{
  "experts_per_token": 8,
  "d_expert": 32,
  "hidden_act": "geglu",
  "router_score": "softmax",
  "normalize_top_k": true,
  "routed_scale": 1.0,
  "router_cosine_scale": 10.0,
  "batch_tokens": [16384, 32768, 49152],
  "max_seq_len": 512,
  "train_tokens": 288900000,
  "dataset": "wikipedia_en"
}
Below are experts of layer 6 (counted from 0) of a mixture-of-experts language model. Rows are named router (the router's row for the expert), gate (a neuron's input weights, with its number), up (a neuron's input weights, with its number), down (a neuron's output weights, with its number) and show model dimensions 0-191. Each number is 50 + 15 x the weight over its row's rms, rounded and kept within 0 to 99.
After each expert's rows: "mostly gets" lists some tokens that are sent to it at least half of the time; "comes after" lists some tokens at least twice as common just before its tokens as in all text. This comes from a sample of Wikipedia text that the model never trained on. Tokens count by the router's weight.

# expert 81
router:62 29 20 60 65 81 69 50 58 75 25 51 62 62 28 61 74 42 18 81 15 39 53 42 67 43 55 51 52 53 67 35 41 62 21 37 30 27 29 56 47 55 50 76 58 60 40 38 73 40 48 48 52 74 45 55 56 84 40 50 61 37 52 47 79 58 49 38 59 60 67 60 40 42 79 51 50 66 55 42 40 72 71 65 46 50 65 43 39 39 41 55 64 37 36 77 53 28 51 43 39 42 41 35 52 51 34 30 53 68 25 26 44 28 45 54 39 58 59 38 58 51 41 49 31 60 65 56 59 44 80 62 49 46 42 32 45 60 38 32 56 64 38 43 43 39 50 47 38 48 86 66 40 58 85 58 39 42 63 29 73 43 67 00 54 28 46 44 40 61 43 47 27 35 47 71 63 42 41 39 53 25 45 51 62 49 62 31 69 51 65 49
gate0:63 27 40 45 35 50 59 47 50 53 34 49 61 57 36 46 83 42 39 24 82 46 53 39 35 68 39 57 30 43 32 57 25 36 41 55 78 45 75 59 60 40 53 48 49 56 40 47 60 72 67 55 18 32 67 43 54 47 57 43 22 47 80 62 15 57 57 75 37 63 65 47 45 58 63 52 35 53 43 49 56 49 64 39 56 60 50 87 65 65 28 43 08 47 64 62 39 50 46 76 89 78 54 67 42 36 52 66 63 48 39 41 67 55 56 80 59 62 45 46 54 24 64 63 64 58 49 57 59 59 17 32 50 65 64 51 56 49 73 60 26 31 55 51 61 58 64 46 54 62 54 61 64 46 60 48 40 29 06 51 58 36 35 57 62 53 61 78 55 46 27 25 42 52 43 27 41 19 23 46 49 57 38 39 59 57 59 58 20 65 51 34
up0:41 66 57 43 63 45 27 49 34 27 40 43 42 35 77 66 19 70 75 36 39 50 37 68 53 37 77 56 56 58 62 54 62 45 70 52 32 55 45 56 49 72 46 50 45 51 69 57 46 25 20 53 99 67 24 41 53 29 35 61 61 61 36 52 75 40 41 56 55 51 55 28 50 46 26 39 66 58 65 81 56 37 30 33 33 43 69 38 53 29 73 67 55 36 34 47 63 38 69 18 12 40 66 35 52 49 31 35 36 32 70 64 56 58 57 14 67 43 37 48 58 59 51 42 39 61 55 49 57 48 68 58 61 22 59 60 29 34 47 47 77 65 70 42 47 54 30 46 45 42 41 47 37 35 32 44 56 48 71 60 55 65 44 53 35 56 41 21 44 54 57 81 46 66 39 60 56 69 61 54 88 39 74 43 32 75 53 48 46 57 47 61
down0:58 59 43 63 55 41 43 42 49 50 43 15 23 46 73 45 58 52 35 23 30 43 46 58 39 18 55 25 46 57 28 33 53 65 56 41 43 43 44 70 66 36 53 83 33 73 80 59 26 42 55 37 35 37 55 43 62 60 55 50 31 34 60 61 35 64 39 58 58 72 50 57 56 33 59 44 53 57 62 25 51 49 31 68 52 25 56 49 48 42 57 44 57 69 45 69 44 53 67 52 49 83 11 17 36 17 53 50 53 46 46 69 75 57 42 36 53 53 29 56 65 68 46 40 10 43 41 47 38 66 73 68 52 29 44 19 45 30 41 50 68 44 55 47 53 54 51 36 35 49 48 59 41 53 43 45 56 67 47 64 73 50 90 73 18 29 61 50 24 35 38 36 62 59 17 49 63 47 46 25 83 57 58 27 53 44 60 67 50 47 54 45
mostly gets: " new", " same", " first", " two", " six", " largest"
comes after: " a", " the", " one", " first", " two", " all"

# expert 62
router:80 73 44 54 62 49 63 63 39 39 52 51 36 37 64 57 59 57 13 37 45 59 59 54 69 50 46 38 45 59 62 35 47 42 63 62 45 62 69 67 35 55 44 11 22 55 34 37 60 51 24 36 40 52 34 77 19 59 46 62 58 38 56 46 26 68 61 32 51 54 56 50 59 54 26 51 50 45 64 57 69 41 16 34 35 35 37 61 54 63 31 19 44 37 63 41 27 58 69 30 48 71 53 38 49 56 08 88 40 49 38 47 29 43 81 33 52 45 44 41 46 20 54 43 49 39 81 43 58 72 31 82 50 38 45 37 42 86 28 72 47 51 41 45 57 68 41 76 26 43 51 38 39 54 58 61 54 75 41 65 55 38 32 47 46 44 62 63 56 38 56 36 28 62 49 38 43 31 34 78 42 52 42 44 87 62 62 57 40 46 49 64
gate0:62 46 58 52 55 58 29 44 68 63 49 46 73 49 67 62 38 82 31 46 46 54 60 66 61 43 57 51 55 38 47 56 34 53 34 28 37 59 31 30 22 45 79 50 01 51 62 25 36 34 46 56 52 50 60 50 68 47 67 33 38 44 59 59 51 56 35 27 21 26 47 64 56 37 29 83 33 24 24 48 51 55 49 29 52 34 59 37 37 58 54 64 52 46 39 27 50 49 51 59 32 48 52 32 56 66 72 72 36 34 63 38 44 44 68 37 49 36 61 65 48 46 46 53 75 29 82 48 47 72 77 58 59 43 37 32 55 77 36 69 53 50 66 35 50 70 00 50 30 93 69 40 76 28 45 51 58 45 53 46 58 56 44 32 44 32 68 43 57 54 49 54 42 74 57 60 44 70 56 61 49 68 37 54 53 76 60 52 65 57 77 53
up0:52 43 56 56 70 52 43 42 70 47 46 44 58 53 75 53 41 85 56 33 40 30 52 64 53 26 42 40 51 54 75 52 15 40 44 27 50 52 42 54 41 59 46 42 14 64 72 35 33 59 35 57 39 28 40 56 73 46 62 21 46 36 49 17 38 62 36 41 47 48 61 57 62 49 40 99 36 40 28 65 48 38 56 37 50 28 42 34 11 51 37 64 41 50 34 24 56 60 79 48 39 31 57 31 49 53 67 55 36 54 51 64 42 43 68 42 50 38 46 62 61 54 41 52 56 51 60 49 47 81 82 67 41 58 72 31 31 74 39 43 81 45 51 47 36 82 40 37 37 53 66 46 50 44 46 44 58 35 62 31 68 18 40 70 75 31 73 46 81 50 49 34 53 48 58 44 74 49 57 79 51 54 72 62 52 51 69 51 60 54 74 63
down0:67 46 65 41 47 35 48 51 43 67 70 53 73 70 53 54 37 67 48 39 36 31 33 51 45 39 76 36 37 21 46 61 51 48 34 39 54 64 54 54 54 32 50 52 84 42 36 48 34 44 27 82 44 68 67 27 38 52 61 71 31 57 48 38 39 49 67 43 48 50 68 57 53 44 38 69 62 26 59 49 64 48 62 59 35 45 45 38 46 52 57 53 25 53 57 31 59 52 32 49 53 41 36 70 35 41 55 58 31 66 61 29 34 65 35 42 63 35 78 60 56 21 49 44 59 62 55 46 44 49 23 46 34 61 32 18 40 54 80 45 28 52 54 57 36 10 44 77 56 55 47 44 40 21 59 49 56 62 60 52 27 54 48 15 38 73 62 38 31 43 43 51 60 42 64 51 95 38 57 35 35 73 23 90 27 64 60 84 42 74 29 40
mostly gets: " up", " released", " signed", " wrote", " joined", " returned"
comes after: " to", " was", " he", " who", " were", " He"

# expert 49
router:60 46 26 49 54 46 54 57 58 86 89 47 58 70 50 19 66 49 51 61 25 43 49 40 56 41 36 40 61 43 41 66 56 48 23 47 44 64 45 30 59 42 41 65 82 63 62 41 55 59 70 49 34 34 59 56 35 80 60 45 25 48 71 26 45 53 65 51 48 42 55 56 75 51 68 61 38 38 46 41 37 76 62 73 84 53 46 66 33 52 36 65 50 55 44 49 53 62 04 65 59 37 29 50 35 57 75 47 46 66 50 36 12 47 39 45 35 59 50 63 40 40 78 52 49 39 36 34 53 65 37 61 41 74 52 38 58 58 46 43 37 70 34 69 33 56 56 29 46 39 62 47 55 80 88 70 58 71 46 30 44 50 63 28 63 32 30 96 54 49 38 40 45 49 53 65 35 36 71 52 48 63 36 71 27 32 43 46 43 61 64 38
gate0:48 74 34 48 55 32 47 27 37 50 43 51 56 52 65 86 58 57 49 84 37 53 66 26 65 40 51 78 62 38 42 84 36 32 46 33 05 44 61 61 47 60 70 66 52 57 48 64 60 57 69 81 43 36 57 62 43 64 54 67 51 42 45 64 73 52 44 54 72 17 35 50 74 54 65 36 35 28 71 53 40 43 85 42 55 37 59 36 50 56 20 58 35 49 46 37 68 50 65 27 16 76 49 32 54 43 50 45 47 39 61 48 40 62 52 87 35 45 60 43 59 41 42 64 49 63 18 33 34 42 64 41 71 49 42 45 56 47 43 38 63 57 45 38 55 70 44 42 60 66 43 48 48 45 58 50 71 40 66 38 34 21 55 57 26 61 35 35 86 71 42 43 48 42 43 37 39 69 39 75 84 38 55 51 50 31 45 37 78 61 56 36
up0:52 37 49 79 52 74 74 60 39 50 56 42 62 55 35 41 56 59 78 26 65 53 44 75 46 38 49 33 43 46 78 40 66 53 45 68 85 40 76 50 31 33 28 41 44 36 47 59 37 52 10 27 35 54 27 44 57 46 67 45 54 68 15 30 44 39 61 52 64 79 53 43 50 35 43 51 54 60 46 51 44 53 33 45 40 52 53 63 45 38 72 43 94 54 64 45 53 73 69 55 57 40 54 89 58 55 52 50 42 71 37 61 66 45 67 28 54 34 33 66 40 73 35 51 67 24 88 48 32 56 35 73 40 37 39 35 31 75 57 12 59 62 52 43 37 52 63 47 48 41 53 51 62 57 41 48 42 54 53 68 50 59 37 52 47 56 60 56 38 29 28 46 61 58 62 36 73 46 50 40 32 50 47 40 18 86 50 74 38 23 36 40
down0:59 68 57 24 44 68 54 40 53 63 45 25 47 53 39 37 36 51 52 73 39 35 36 38 51 59 60 43 61 53 61 29 69 70 34 32 63 47 56 72 34 59 49 48 58 33 27 61 41 85 68 49 49 66 45 40 49 33 54 66 56 29 35 63 43 43 32 59 42 58 34 44 45 36 45 57 71 45 57 63 61 54 58 64 50 52 53 16 64 25 32 55 53 47 22 72 50 53 38 60 36 50 43 31 62 41 35 47 53 60 65 51 77 37 37 50 54 82 74 68 44 68 76 84 28 25 26 34 25 46 64 56 49 71 61 41 66 64 33 50 29 51 48 70 46 27 44 51 33 55 52 42 51 75 81 42 45 74 55 49 76 37 63 40 46 55 39 64 76 51 19 37 41 57 09 84 39 35 61 31 39 80 46 53 58 33 31 52 82 65 43 60
mostly gets: " same", " original", " main", " island", " latter", "endment"
comes after: " the", " The", "The", " a", " his", "'s"

# expert 111
router:66 67 44 72 49 63 48 38 68 59 85 48 73 67 62 60 40 26 48 48 60 49 40 60 56 76 44 65 49 46 45 47 61 45 00 37 50 40 15 57 36 41 59 61 58 64 08 48 53 37 72 34 74 62 58 21 41 57 36 41 46 37 49 82 61 52 56 57 58 44 67 43 37 50 46 50 66 53 58 31 72 68 28 27 56 62 42 50 85 41 48 42 55 47 66 75 57 58 31 46 47 41 41 53 55 51 49 53 69 74 75 56 50 58 52 64 55 92 58 65 51 59 47 49 52 06 39 39 52 49 66 51 61 70 29 56 77 47 59 75 49 28 63 28 49 54 45 39 53 61 65 54 62 52 47 24 27 63 21 77 57 78 64 63 59 64 04 51 52 41 51 40 47 56 51 50 47 57 63 59 51 49 49 35 76 39 38 40 53 38 54 54
gate0:62 40 62 71 29 42 32 82 15 85 40 25 69 62 70 46 48 46 70 64 35 61 50 47 61 51 34 60 28 45 47 41 43 46 27 69 48 43 48 66 47 63 30 69 45 33 50 50 09 54 33 48 74 39 68 44 38 44 59 50 51 64 72 41 47 41 55 57 45 50 71 28 52 51 55 50 46 82 30 56 49 23 66 43 67 63 39 60 27 40 62 68 89 61 66 54 37 51 18 44 27 41 37 60 52 32 51 63 50 60 48 64 51 39 69 08 57 54 64 36 58 38 50 68 49 30 39 63 41 45 56 40 48 52 43 77 45 56 57 54 51 67 56 62 34 59 53 40 52 32 56 43 59 50 56 46 67 49 73 24 22 50 47 42 59 34 32 43 34 23 37 59 30 80 42 21 49 19 62 33 41 39 72 50 17 44 60 33 53 47 79 43
up0:66 66 25 46 43 32 61 60 54 33 53 68 40 43 34 46 61 49 35 41 59 51 33 51 22 67 58 50 56 54 34 49 64 75 63 29 61 37 47 60 49 47 53 36 50 68 53 44 87 62 50 42 53 65 47 49 47 53 57 55 68 32 20 50 40 54 53 40 50 59 28 69 36 57 44 56 79 36 68 47 55 72 39 29 44 42 40 27 61 69 41 16 37 27 56 55 54 32 75 34 61 39 53 62 62 46 35 49 42 45 73 58 27 51 40 75 50 65 59 65 40 41 37 44 43 60 61 48 62 28 34 59 56 43 48 27 26 70 34 59 63 21 18 32 84 62 37 70 63 86 44 71 37 57 35 18 28 74 43 87 61 57 33 53 67 49 55 59 54 48 43 38 37 38 49 79 60 86 36 70 55 40 43 49 96 53 36 42 39 48 32 51
down0:33 55 63 38 66 38 60 67 42 57 18 53 31 43 44 53 71 57 53 63 45 70 63 43 36 49 33 28 48 55 65 60 58 63 66 41 47 66 41 86 87 35 47 67 39 45 85 54 69 39 51 53 47 38 57 50 59 50 64 38 53 43 52 34 47 47 30 49 47 59 43 52 78 70 40 66 51 76 48 39 72 57 46 47 76 77 70 63 64 26 64 53 40 42 44 44 52 61 68 46 69 70 42 37 71 62 67 43 54 64 57 62 39 46 25 64 37 67 33 67 44 59 25 44 43 56 63 54 63 51 45 57 01 92 52 59 51 27 39 37 50 67 31 75 43 43 54 64 52 46 35 61 45 48 44 51 35 50 51 49 19 81 62 47 53 49 58 67 32 27 72 74 35 45 82 40 83 48 70 65 81 39 44 20 44 30 33 40 59 54 50 30
mostly gets: " However", " although", " Clade", " though", " Phylum", " late"
comes after: ",", " as", " and", " (", " is", " in"

# expert 124
router:65 52 41 62 52 86 78 23 40 58 41 57 44 57 59 48 38 67 32 76 27 58 46 54 58 56 54 38 37 53 64 74 64 71 46 27 28 31 24 61 59 47 50 53 77 72 48 48 73 55 61 29 51 56 67 33 35 71 34 70 92 52 32 43 73 56 52 39 54 46 65 57 33 44 29 46 41 61 24 33 58 56 56 66 41 53 46 80 46 49 46 46 55 27 73 64 63 62 48 28 49 30 54 64 58 56 00 33 59 53 55 45 24 32 78 54 48 39 60 39 68 79 25 50 57 50 61 42 48 47 69 56 24 55 61 44 66 68 46 54 44 40 41 57 54 52 53 34 42 57 40 42 48 34 46 48 71 47 54 41 77 47 45 51 45 57 59 51 55 60 77 31 67 32 59 51 64 67 34 16 40 37 56 75 72 43 29 19 64 40 62 81
gate0:77 30 71 38 64 66 60 39 40 42 53 41 57 56 77 25 41 47 40 69 63 66 53 43 67 60 61 74 48 59 27 59 66 40 37 31 39 33 07 49 39 77 54 59 40 25 78 46 40 52 62 49 51 48 30 55 62 68 64 72 60 29 68 48 61 49 21 81 73 64 51 55 32 22 67 54 61 64 41 43 60 48 37 52 61 39 58 91 43 20 30 64 56 38 53 68 45 38 30 52 46 38 48 43 58 36 53 55 69 54 57 40 49 44 50 43 34 31 35 31 40 68 58 44 55 44 80 49 32 54 34 64 41 63 42 60 62 49 23 58 10 49 82 59 50 59 16 26 36 48 52 70 52 56 50 28 74 39 55 32 49 89 51 49 44 39 56 67 38 37 46 58 44 37 57 64 31 45 54 57 57 58 43 32 26 39 53 46 66 35 71 28
up0:43 64 73 74 41 28 60 31 34 67 68 40 51 26 57 43 52 52 53 56 57 15 35 67 39 50 51 51 60 53 30 34 79 46 26 73 46 69 54 68 53 55 84 66 55 61 43 44 43 25 60 58 44 46 59 38 38 65 41 33 58 38 52 46 38 32 70 60 27 30 46 22 58 48 39 62 26 59 55 31 52 96 47 32 44 50 59 22 56 43 21 54 75 53 64 48 76 35 27 81 38 69 62 47 47 52 46 36 86 53 60 52 33 43 43 66 61 53 45 72 54 63 66 36 56 41 34 69 41 48 46 58 61 61 10 49 74 30 52 74 63 58 41 46 51 35 62 43 51 49 36 35 58 83 37 75 59 63 44 63 59 21 41 49 57 62 34 60 21 35 37 39 49 61 44 54 61 45 58 33 41 46 22 55 45 17 64 40 55 31 50 55
down0:44 30 51 78 94 79 45 51 43 45 50 29 44 54 30 44 16 18 36 45 47 26 54 37 79 35 32 09 47 43 35 50 27 77 42 67 56 40 44 47 31 04 61 39 43 51 45 39 24 42 38 38 58 22 66 48 65 57 48 34 09 42 29 51 43 42 65 28 47 40 87 68 66 59 55 66 53 56 55 29 43 47 67 41 31 61 42 48 32 47 58 27 54 35 49 64 71 33 54 51 52 58 61 35 35 60 67 42 52 49 58 75 65 65 41 55 60 22 65 46 44 27 57 20 49 49 30 48 61 62 38 37 34 50 54 61 45 67 43 54 56 56 65 54 58 66 58 80 24 54 38 28 59 57 48 54 71 42 34 41 69 44 55 51 65 40 39 53 42 60 67 43 41 61 70 41 44 47 55 25 64 52 28 57 50 43 38 40 46 54 33 30
mostly gets: " other", " many", " same", " some", " most", " several"
comes after: " a", "-", ".", " was", " with", " of"

# expert 79
router:59 29 36 20 59 55 68 66 07 41 38 47 55 37 38 72 29 35 43 20 64 68 66 48 56 67 51 59 42 22 53 43 56 65 64 56 36 51 56 34 34 51 72 31 36 54 46 56 62 52 51 22 49 72 69 21 53 60 34 28 21 77 27 57 74 84 49 50 27 48 45 48 72 70 48 61 21 65 48 52 59 54 39 46 59 31 71 72 66 74 45 61 50 45 36 48 58 36 50 30 45 61 69 71 60 28 79 32 28 45 95 47 22 59 43 65 39 35 54 62 35 33 43 52 74 51 62 41 58 37 57 42 36 46 46 48 23 41 44 49 52 42 55 37 51 36 33 44 45 52 66 62 57 67 60 62 34 28 50 70 61 49 64 23 68 66 48 70 64 40 55 43 34 58 50 62 48 60 17 65 54 36 53 32 67 60 33 55 50 37 47 60
gate0:41 44 42 59 42 61 65 48 59 42 56 28 58 66 23 80 61 81 61 33 65 61 62 41 45 77 53 48 84 57 48 50 73 46 46 34 75 53 67 56 38 42 61 47 35 45 22 48 53 59 60 57 41 32 48 47 31 37 26 54 44 43 61 56 46 70 23 32 52 41 54 76 42 22 42 57 48 41 53 39 44 65 74 69 45 51 67 66 66 50 66 46 14 51 48 53 13 54 67 70 54 59 65 41 61 62 31 99 66 62 41 35 52 66 58 76 46 33 56 47 53 14 49 43 41 63 50 53 63 50 60 63 69 57 52 77 77 61 54 47 42 67 45 72 58 44 51 71 40 30 51 75 46 40 70 71 52 56 29 44 43 42 65 70 36 64 70 60 39 36 50 33 60 60 27 27 40 55 40 63 64 68 66 43 55 22 67 61 43 62 84 72
up0:75 33 63 54 47 54 56 63 40 47 53 49 39 28 25 76 47 19 29 27 82 58 41 39 29 90 70 48 36 50 53 65 50 59 56 46 45 47 57 70 50 36 70 45 31 62 30 61 79 67 55 36 47 68 60 28 67 59 36 39 57 53 35 28 38 62 65 43 45 52 73 75 53 67 42 50 49 35 74 29 85 64 41 55 88 85 63 39 57 73 37 38 50 42 52 35 45 70 36 41 78 48 59 52 33 60 48 55 43 44 80 39 44 67 62 71 32 50 54 53 23 39 57 49 42 74 54 21 59 53 60 52 48 58 30 52 67 41 42 55 39 58 55 48 48 49 56 61 34 32 44 66 49 62 37 84 49 44 55 55 56 38 61 64 47 71 51 75 56 14 59 41 47 75 50 76 43 53 44 84 36 34 30 68 57 29 57 70 42 49 52 74
down0:48 46 52 52 58 39 77 63 34 66 73 62 61 81 55 84 62 60 54 43 23 64 51 77 53 70 46 46 45 52 73 30 45 52 41 45 32 46 42 39 40 37 50 54 52 84 49 51 45 26 47 52 67 33 49 55 57 76 54 32 53 41 28 53 37 41 52 48 35 90 50 50 35 67 49 27 15 49 84 56 74 35 45 35 60 36 50 33 49 64 84 32 58 44 54 26 39 37 58 57 66 34 22 47 54 56 47 37 32 21 58 38 52 69 53 64 33 62 53 52 38 56 50 57 55 39 38 35 25 49 46 58 88 53 54 61 60 58 40 44 11 43 53 43 38 43 62 76 37 40 36 79 57 61 66 62 55 56 52 42 47 31 66 52 57 58 48 48 53 53 64 54 21 06 69 30 40 27 50 68 48 64 39 72 42 25 54 56 27 42 27 43
mostly gets: " United", " km", "″", " %", " ft", " cm"
comes after: ",", " in", " of", ":", " to", " by"

# expert 11
router:79 27 37 43 63 56 32 45 68 32 64 48 19 45 78 54 41 22 32 69 43 57 65 37 48 30 47 50 50 32 27 50 38 44 58 50 41 42 54 48 66 40 41 56 53 48 62 30 40 57 51 43 43 41 24 54 63 63 46 71 52 55 28 66 65 40 45 51 48 46 52 56 54 46 54 52 80 32 63 46 54 62 16 62 70 51 75 74 66 64 22 55 53 68 61 45 55 41 71 26 44 48 56 65 22 41 58 46 53 38 55 55 40 42 66 36 68 45 51 70 57 47 67 44 42 36 36 37 37 54 25 42 47 55 52 30 48 71 29 35 33 00 44 36 51 65 44 52 31 38 65 52 66 46 32 51 87 60 45 54 31 84 59 35 69 41 46 74 53 37 19 53 39 40 48 42 33 46 01 45 15 62 39 52 62 60 49 62 24 25 38 52
gate5:58 44 42 42 45 54 27 43 48 15 43 49 57 66 57 59 65 38 43 54 85 45 33 71 49 52 44 51 83 29 79 28 46 45 51 28 32 13 44 70 38 77 48 13 64 19 59 51 15 36 32 69 49 19 47 50 48 28 31 64 73 43 34 28 53 62 59 47 49 65 70 47 39 60 54 44 58 61 41 35 41 62 27 49 50 43 29 65 60 39 43 42 42 39 52 41 65 52 60 44 30 27 60 54 45 54 19 65 66 30 64 42 12 61 61 49 48 56 62 59 51 49 45 36 47 37 37 52 40 41 44 42 47 35 54 54 46 67 40 46 37 28 30 37 28 54 60 48 43 42 32 80 55 62 50 55 54 63 58 27 30 60 55 65 43 48 46 60 60 26 33 63 38 46 44 55 35 57 33 20 43 69 14 57 51 46 18 40 76 18 65 33
up5:53 59 68 32 51 53 36 44 41 54 56 69 63 71 51 67 59 49 63 47 52 52 49 64 47 52 72 55 86 49 67 46 43 37 82 54 54 65 50 50 64 65 35 41 72 49 30 49 49 43 47 44 42 28 27 47 71 70 57 58 79 57 24 51 13 77 73 42 49 31 53 26 37 54 18 27 60 56 31 58 54 60 60 54 50 33 31 48 50 60 39 77 52 38 57 92 39 21 73 72 70 40 45 57 42 54 29 61 53 12 26 55 46 49 55 45 55 86 38 62 71 65 69 41 64 63 52 40 62 93 71 54 48 46 73 62 46 51 48 61 75 49 67 30 54 59 42 39 52 53 66 64 51 33 48 55 49 49 49 26 36 75 67 49 59 58 65 44 45 65 20 74 63 60 54 55 53 64 52 55 63 52 36 59 74 83 42 32 72 49 64 50
down5:47 41 63 46 65 49 42 52 64 36 61 42 52 66 60 63 68 49 62 35 31 33 40 40 42 45 57 54 84 47 43 45 44 48 35 67 15 57 58 35 39 60 21 47 74 39 34 68 52 61 23 51 49 32 29 78 61 34 18 64 39 50 56 53 56 39 31 67 49 34 49 60 76 44 61 38 44 45 50 55 27 67 26 60 43 29 51 43 75 40 54 60 35 60 51 43 31 67 41 62 16 40 56 76 64 70 43 50 40 64 60 78 56 61 53 51 56 49 41 18 57 45 41 27 44 21 19 72 49 49 59 62 55 60 62 71 84 39 43 62 27 50 07 53 54 35 38 56 58 47 77 80 64 47 56 51 53 56 34 42 50 62 65 83 40 54 34 68 30 53 37 50 77 30 70 37 47 67 45 54 80 51 50 37 37 75 66 71 43 26 56 58
mostly gets: " located", " used", " built", " released", " defeated", " opened"
comes after: " was", ",", " is", " were", " are", " be"

# expert 17
router:33 55 70 35 31 43 28 63 44 54 38 49 65 51 52 48 75 47 37 15 44 38 51 48 57 71 83 51 40 67 57 36 56 78 35 43 30 44 69 47 60 39 56 49 64 42 64 38 67 36 60 49 52 73 54 36 23 43 58 33 76 51 33 75 80 78 35 41 56 43 48 30 71 48 57 39 57 53 49 69 47 54 56 40 36 43 51 38 39 61 46 22 60 53 47 65 63 50 39 38 36 58 61 17 79 58 25 36 44 77 44 34 75 45 41 59 65 55 44 35 51 37 43 51 42 68 57 38 64 35 63 52 74 17 17 54 76 41 55 69 67 25 73 67 39 42 34 50 30 39 64 68 43 58 43 37 64 32 77 59 49 42 42 41 49 53 23 48 43 26 81 57 35 95 50 50 47 75 47 53 74 32 56 53 38 70 48 67 64 52 35 53
gate5:37 79 65 53 53 25 42 63 58 71 44 30 31 46 76 52 52 44 34 36 51 39 61 40 62 57 49 69 45 64 60 60 44 47 40 35 47 37 52 72 48 53 49 60 42 36 24 61 20 54 49 29 85 67 33 47 66 50 64 52 57 52 58 62 25 62 36 76 39 51 52 55 42 50 65 53 66 51 57 31 50 34 31 00 41 53 34 16 62 42 49 40 21 36 46 56 57 42 40 30 51 42 52 54 61 43 47 66 72 51 40 36 50 71 42 63 43 45 47 35 40 45 38 44 49 64 63 37 37 40 59 56 68 43 45 83 69 58 75 87 46 55 55 72 38 35 66 80 61 41 46 60 52 60 65 77 48 48 41 33 34 85 56 72 47 59 39 65 50 53 61 54 80 75 47 32 65 46 71 33 68 33 87 48 30 62 60 74 85 39 50 35
up5:30 51 62 49 67 91 53 27 45 60 57 61 71 48 40 74 53 57 54 71 67 61 62 82 47 38 28 46 71 52 44 46 36 49 39 66 45 50 29 34 30 55 65 65 52 49 26 68 57 45 49 31 46 50 46 41 60 76 33 46 27 84 59 68 44 35 51 44 52 38 81 56 58 42 58 52 65 47 42 57 41 29 76 36 29 50 58 34 44 43 29 34 56 49 60 49 21 73 55 40 36 59 64 62 40 44 55 20 84 54 70 44 69 45 44 85 75 45 68 41 44 74 60 32 77 66 42 58 48 57 59 44 64 46 49 66 62 74 47 69 50 61 51 49 48 66 50 56 50 39 45 06 79 30 80 74 51 56 33 39 49 49 31 46 42 80 61 37 56 34 49 37 55 68 26 47 58 41 54 47 56 39 61 38 57 23 39 43 53 67 92 47
down5:61 43 58 33 66 47 44 21 34 61 51 61 60 37 42 43 52 47 41 94 65 49 31 54 57 58 44 29 70 41 53 57 57 76 58 25 37 56 51 72 41 37 44 17 72 37 70 54 66 47 61 42 50 44 60 55 44 15 56 48 46 74 53 65 62 69 42 77 53 65 75 56 48 29 40 43 40 51 60 58 48 89 64 63 43 50 84 28 55 61 46 24 70 18 40 45 77 49 31 61 51 60 44 59 33 45 45 41 52 44 52 38 62 52 46 40 39 42 64 52 46 57 70 29 60 40 46 72 50 56 48 35 86 56 46 44 52 74 15 53 42 50 57 70 47 63 51 43 84 40 42 52 39 36 59 25 53 51 66 42 28 71 53 64 46 54 82 59 53 39 77 25 41 46 39 23 41 80 40 58 81 55 62 25 55 32 44 31 63 56 71 30
mostly gets: " four", " five", " 10", " 20", " 4", " 17"
comes after: " |", ".", ";", ":", "|", "–"